config.toml
n_experts = 128
d_expert = 64
router_score = "sigmoid"
routed_scale = 1.0
groups_per_token = 1
positions = "rope"
init_std_qkv = 0.0199
init_std_o = 0.0
optimizer = "muon_variant"
weight_decay = 0.013
grad_clip = 2.0
z_loss = 0.0001
train_tokens = 377900000
dataset = "wikipedia_en"
Below are experts of layer 9 (counted from 0) of a mixture-of-experts language model. Rows are named router (the router's row for the expert), gate (a neuron's input weights, with its number), up (a neuron's input weights, with its number), down (a neuron's output weights, with its number) and show model dimensions 0-127. Each number is 128 + 32 x the weight over its row's rms, rounded and kept within 0 to 255. Numbers have three digits each.
After each expert's rows: a language model's description of what the expert responds to; "gets" lists some tokens that make up at least twice as much of what it gets as of all text. This comes from a sample of Wikipedia text that the model never trained on. Tokens count by the router's weight.

# expert 53
router:149100118070132118108071112153154101132103073096181130129159155193112121162158214106060125111100136082158097149102069136121162109104155062116111165107091158119157120127084083168108155193122126104114126107131106165102106169160122073171096146129174124175183130132112205186140106146121176135094123125070118149171138127116166123167175095118135146183172128085118102110077111137124147129134
gate2:168121127098152154091071134089115084138124093149141097090075146124169066125154158119118113117132116152112123145132121144140145186115143173153146198175092079156135105121112128171114124203179105107076027079130143117171115141128151157102087075177127135133156161162151118122126133142105074161147127204151119177112149118146095104171143082169108155128144084141083132109102047127110164095177
up2:153108110161129154112063093102154054129156088140165064119074177170152089141128145103121093105123104121096134120131131166118156184114146136149122144145055100144166149132109174181090098179171091097117072066158124155179102123093148144113091110179148132153152166180147141134148132111140106184151141177128124137127143157118133134171146053172084129096143096159102112104120066154065177078142
down2:163094140116169168103161134118123142145118131148138160121102127166117111206151098137134094030110137184093122150099114102118128148062096209126094125158135151163131175121108150094169105162116124136075199140152109093113136116130130117100168130063106104141128127132169127094192092201174172114103143104147148122092112130164053108081094153049172157109084115130110095129143120171164103124144
gate3:145122110132132207100107138058096172171133079149169099116158111156183101168098055133101164123104110088103146105137134117197103186141103096140144147067102148106146157121158057158167132128198147139133121145178099139127097140118091148134091145116119098186099139094155102114144132135144137153093096134152194137131098045132075155119137141089123144143084061126145118159096164127158090122194
up3:139106159144141169097142126116144117122111118154203176093193096145133140178087140172145108101028140123103143134134109100129121130163108104125182148110090127159065168082097106151153170131170160117096080094091080132153081075151135171099112177100124113123123161171098149145139133169157141149138154140138152066118113111146118103046091134137144141100060159173087098102129148101171087203139
down3:125124129166179056128111141115133075152144151163088164159098167119190124149102130168153085119184117160190176105092093117168131118141102132157090134087139070125076107115132185120157096152111125108093124131133091120096133135146111153070131147101105071107166126197102148101120103220091171124100087158117065159120158105173075187126111168128133105124124168142106132133182154062132124146090
What it handles: Field colons and participles. Colons after infobox fields such as Laid down:, Dates:, Occupation:, score dashes, and verbs like known, based, failed, reinforced.
gets: ":", "-", "–", " known", "=", " based"

# expert 37
router:153108178094120113124107140153133163190063065136118161136116187160094228122166199161082132085133119126135107124111076084157177109138126083103126177159115140120149103142144104164145153154127125107097182028102120154110134187130097173149126083123107102173164138093105164138092124097111135109138138084089161159147153103162114117145195101148105125164157100100116085088175105145129149106123
gate1:187156182117119085136133122159175107120119134155090147123109143118107245112107120097157086091137153154181142181176148117154137107072081076062100078166131142124119100134122090104171118070135120126101171133138137072129122130173115110121114100090117145111146086075170132129120124100175160192136200088158118144139137127103172075121113161184133148138159159137101104059074126105129149150137
up1:106111108155138151135081168128124131106109135121171126055148064161114088127113126121087171130127131154157086106182114170130119107094161122174165113095153131104133018114147119175131166196109125115170150126156048194135095092125108129137117140155112153130132150123075152147112108135092088116180059122154110128125124166137097191100196123147194097096080148136101163118136138133141123205092
down1:030139193148084146116150136149154122165082139187172131113120135106105128112099106137101136122092162122097139119080145089182151157119191107135121131114174126155103120118155129101135103110098122125127113121123162181152095198200181170124187112052087072143181110176146126164116160091090166092162147099131143178124052132084124158086087137119101140120141122139114172086094127102128108121082
gate2:154132114173168083041155157098103099127093027130120144129199164143118128111144127074177151101143137109091078101096117083116163115090106159158152098114185114080124152157122116145148166160073139116158175100126108120117112136106115068154117095077169102146159157168111157175093136146135160105118126135146162161112117169124149103171092109041114146108145134194129117144122116188118160178088
up2:174130100173154156148011113066161128160118092152135069105128138157115143147123160075099130161080061099113101126086140141127161092167151191165091150149137112149109144105104121085125176140131170100151150012132146092078170123106070101086166115159146106141142142166156112117163167123147167118150085097154094086166106118112149098145117125139134085116163181167150143122125146141136141140146
down2:142107147138124094108139127148123162095149151172121120183080103119158131094113111078131113111191150079178090154158093092120068076099181135155107165151143145107079167104116106180117117198104116135201092061032151128162170064147141163165148119120199114109113145100131153088103179122113137148133108120112135142090128099133172132139121114143140092189118161116186118117135108160084070121162
What it handles: Single-letter name pieces. Single consonant letters inside split proper names and foreign words, such as Gert-r-ude, Middles-b-rough, Jast-r-zębski, plus month abbreviations.
gets: "r", "l", "b", "m", "p", "ch"

# expert 9
router:158157191058094150111096157140136147172096102125130143135102143159120147148147172155109134112107159136146123116085126036191164102138131103082082199172111196142180176134170066122134143142081132105127100101136089150117139147106113132140106126103124129159189098098086137170113173111109125168116122126035109144204092102133123098119143097128136136123190134099109112055115115112119135193095
gate2:106125160098130156063025142130142087151116098056091083158150104108085095163132141177155150127157137140103141139106173114096189125166084093129093150177156148141112177143134133088168161139086095125090140137106097150126219156128119155153070144154107116163128057082167149126116189132090119105171091179140131139134089097157149137157151169151103152129112099144082176101160082124099126125141
up2:138113149101142159100047149162143123121116096053074085148177134127060114174129153192159160125134122156108140100132187140081191084169122098146113147154203152178122156131136152118168153119125073125110122113139091134119155127104107119137094138144099094143118111057162143100102160140064137095176099167186120118091080079143132136176128156144140131146136123168064143105189113074086121163144
down2:121190135139148146169177118153159142107140116148120099132123135088128108110086123135075128163117138119110136087159148131115122217006105204151124200084124120113122093122082106148127120127137109123147093195113148174113120129175105110163165148177100140084129118106091047146154125107109183111094127138165185061115072138114175099163165081123100100085134170178116115143134132133131122124122
gate3:137137085109087103124172076142155120114091101172137098103175174174099145146112096123116119123096087160100139129150089136120173105209109143095072122125155155178094157166132078157139158144104116112156165128072184124065112096157117171120159158114077135188100142107111077185169116164123159103097131152106129118176115168084113124173176056120132054149121099117123129095183192133150113128098
up3:177103044144103120125081087158129132104106063123158058113137103116138073112099131153136114123107123192109115082136147128112112140192132110137126124103155155172201146178148110142178149141141144136150164083076174146097134090187093157152097129103080112219093149166130066093197162169099141075113156145068103118146115144133130093136145087109111131138091127158145128120123187164146108146133
down3:077108121106072148191076089101107182140145148160072106101109122129140106217126068165101139128126076132150118135185094144150160090141093059140156086097135110170143191141102126170130133197078146083155155160060075130118077131142131121146124087162128136103131090156093146159172126083128123119125131111152141094132138117124131109150128089207113166106168141194173105111147100171147132148131
What it handles: Possessives and apostrophes. Apostrophes, possessive s and possessive pronouns his, her, their, its, as in brand's, ESPN's, in his favor, isn't.
gets: "'", "s", " his", " her", " their", " its"

# expert 10
router:168175149099076157128085191201180127143079087126143122136129174178169144098186172156098140099102159090122124123095100118143124062133159093137075157132090169154148097157150087127156149159134093122079120087129118168129097168105088135153117105073114124146187086125069181143111128164097129154138118082081154184181144103145144085129157094136158113157151096103119093056114103153140173143119
gate2:145171129135133155139125088094139095119136140134128083113090110174154178148120170087153193133121107127101146105121149060148070078136093099113112095108078104109139127117172153120179121097097078122121161145165108099186165094115121140233178136116158081123157142147126131117125114125148117152081138090128133097119095114131215079108072107140149122197104126200191090131111162186101166146099
up2:093145147169128161128100145102088111169110061045095199125157131136105109119138126112116079119117145106115073144071170156108126100125136160156128187190118078146115150120122155112155162136135106175101101147091166155144106154139116193169172133145138216103105135077123149171127147115059152136085119123145116166091133173118082196103186155099106132133117107126109151126075097072140178131079
down2:148081102112151138105139123088158071131137121124103109158147074074194118101121149149115149168192142105097148135151109126048155151181083089079152155125150092165134160155130076090144097160151110130109139109160109053147143139148089101113096198060157121161145116153126168074178129121102114097131066102121141188135101161164081171135127178097109164125108101200114128143141099166173109138157
gate3:115145086128099146143107129092138128084088168181147101094084164162159120116092154117186148149170101127195132152144148154141113121105178146112052096156143146103129164094129115081153162208071136150056147134148119098125104178069130129146119124093054085108207054173127153109195165126106131151146159081135126144153089148106087108117117126094122139151087124164096151125143144159124149096081
up3:127159102122078136098107137122165124096083148188176113074085172149118127098113174114143140110175121147180132172141118154138118108125165110131081114153162164107125152079097129078121142194064153165062146136129099073105102175081151153126074182106038092102170051173159158106163153149124150153137163086104118132147106128126101121118125131139114141169078127129124173119142159202139156084114
down3:140146113152102178137082129141106115121087144091157162162184111089184139158176187189165177165146079145130165114076157130129143143164138140153129124118146160149089140146112144085177103139164116160113171164092128097138058144089170128062115109122167105073095162119141149133123083120119113102155121171168088142093123053127184094098167066071098110107120122119163142142125073079093112137071
What it handles: Reporting verbs, narrative. Verbs and words right after a comma, "who" or "that" in news-like narrative, such as accused, quoted, saying, stating.
gets: ".", ",", " and", " $", " but", " that"

# expert 11
router:160146155082055157160069169165130090149089099139131114124127138164135150125158126100132109115129110107133122113084125127139153067138107052122137233111113176139167108151203103159125119161150147125115142066172124142087099167087062147169101127068121105162160045155100177141126165089114173124130090103130132168152154118152168068136129131157117122111145134049109110108117143148150151165140
gate1:200082096113147106146135117118138096092159103111137142141104096084150121158148128134157134127135125136147098119148111090160115154181124099110193129149128151113180104171110099137124051119166170152076131108198132115106125128109162144073127150073105107146147065228127140094119106156025141125122082105151170128152126096134175103105170119132172141143072103125116118163126148151144175187047
up1:150110142109086120150153154125184217139127108068072114166130144087107076112076158141161125114166160142139122162142124108169156100133090136124136116127147151111200156115098099081129156139144156154073145118170187151044151130146065136090217101111069116134151125148165150109088092121138129123120077178129098116151110141069140132114120153089133096140100066126110088194162107147127118176159
down1:147144136084115154191094159128088137160052118129121156127098110156135120110108137091119110160148138109158202045089138124136133100130092125103128104109131111096186074103097117149123092115089049155164156147124134162136091069062113154188163172093068200179104147150172132126128132180130134177113137116116133070138129170117101170166148082146146138145126096176125153102102123172137163075159
gate2:133082120112098136194101150149114059235087085100124140096157127139125150193131081119116094128124167141147097156090127144109114111147154095082126176187083129133110145113177135128085083128127187156131157100155105163099137150137137098167044141140094127072090124123077123146089153184182071124147080100103099122174142139142162107185108133172135111128167150072151153135150121160095137103133
up2:095173119136092135090122138112181208114156107145145156172119170138126084138110143156069148088138109117148159085117158131137156128164098094125160034103177130151175131149107108104144179156137096114105072136110154085050103170152092077090162147160147095139147127086115102127170074047127177139131174088167152121101160145129144166126146143089137121156119111127151059143098101150167097176097
down2:138116127134132109130066125165129137129132075061142135119142128076180116147189129117132148158177119144136145148134092165060132123187094124086131127099125093136120091130126131159137082155211167173184138059120107149086134087080122085113129069129193172153119131158139160107140104134195116124174071108123128063169159122121126101112072117109115172151146134156136180093117182167094155071097
What it handles: Name-internal word pieces. Vowel-heavy pieces inside foreign or uncommon proper names, often after K, W or Sh, such as K-ier-an, Sch-ne-ider, W-ii.
gets: " ", "ia", "e", "o", "ie", "a"

# expert 50
router:178123107105068158084111135109165149178148106088168072153103132186127167146162158128080154090103141125153082139094112125160165113149135126106095170102099165168161169219135071129146140150131102101095078131111107157146116184118116138179125123085168123152115100085103142134118157139106147133147068139098130121158171049177131154066162065163119097169141104093130054109116099147153160154141
gate2:112148112078097084154088162158164122134103129103138091109173104163151123129174102144055166132164121098111126139143192183118167053079095087088100111064109110106144095126123126132143074073175166106080118098153125130128173131184128115149133168137133060141152135037158163147147200153109103128145146124143142120102144152098165095131137105201143165126121139137144066152108098160174161106146
up2:106091166157079088170097135179119075130162110106113056120109126136126136166150095143082167171190166112128137129185173174125179113119053112089135123079133134076085131157167123104130080095122162112107085093129072135126143143117140132181105128147116058128142113113148197159131206106126109113151134153136107121102130166102146110162131121224187157104140122087111084152161094126166150139119
down2:075081142100095138111137153059138210145174165117152120134124148141135129130139216147084147141098101172157172066115136142133089107094130138099079162134074125079122124099126141207168144098087146153107176127108137100166169149164105104108132080140137140157092139071199096139117095169166092060119156130119070142069166130168102110145092151141150099124139111152127138106105125172115128095183
gate3:173111161136116182146127139101153111172107176168192131151081137153115190177164107132167114116134101111174182158116098120125084146108211142155107162160123158116137126150115086153093085119087113118069127118104047145137174115143030092109130085069129144142124071143151111106153111197163107179138128156139147125081157096121089131100118091079123184127112134098126075151120106138106096123160
up3:183124144130112189169144179109162121168169154119178123164116163143135169176150100131166105091157136110160189181127099155097116121104186130119087148139129170119143143158077075146082088150063084143097114153142077128138156115115050079096129128067146157126118109144138103089118146173124121182121141181150146133096123068116109148115110089069132171125083140094129070139106086134129078077180
down3:096149145181177082149106150102110125102118069160088111113093115157062128078128167122172134108164115113131145116095127169131131198150106145110144088082168129141128168148105102104134048128100140087166125097089106117179094147191082176115146098152075121102137157154170154139228146164108101143095165157177150144133113112119117112100104143192148136091124129110154126110147063129145109075203
What it handles: Time and quantity nouns. Time-unit and ranking nouns after numbers or ordinals, such as three-day, nine-week, 30 days, year, century, largest, best.
gets: " years", "year", "th", " year", " season", " time"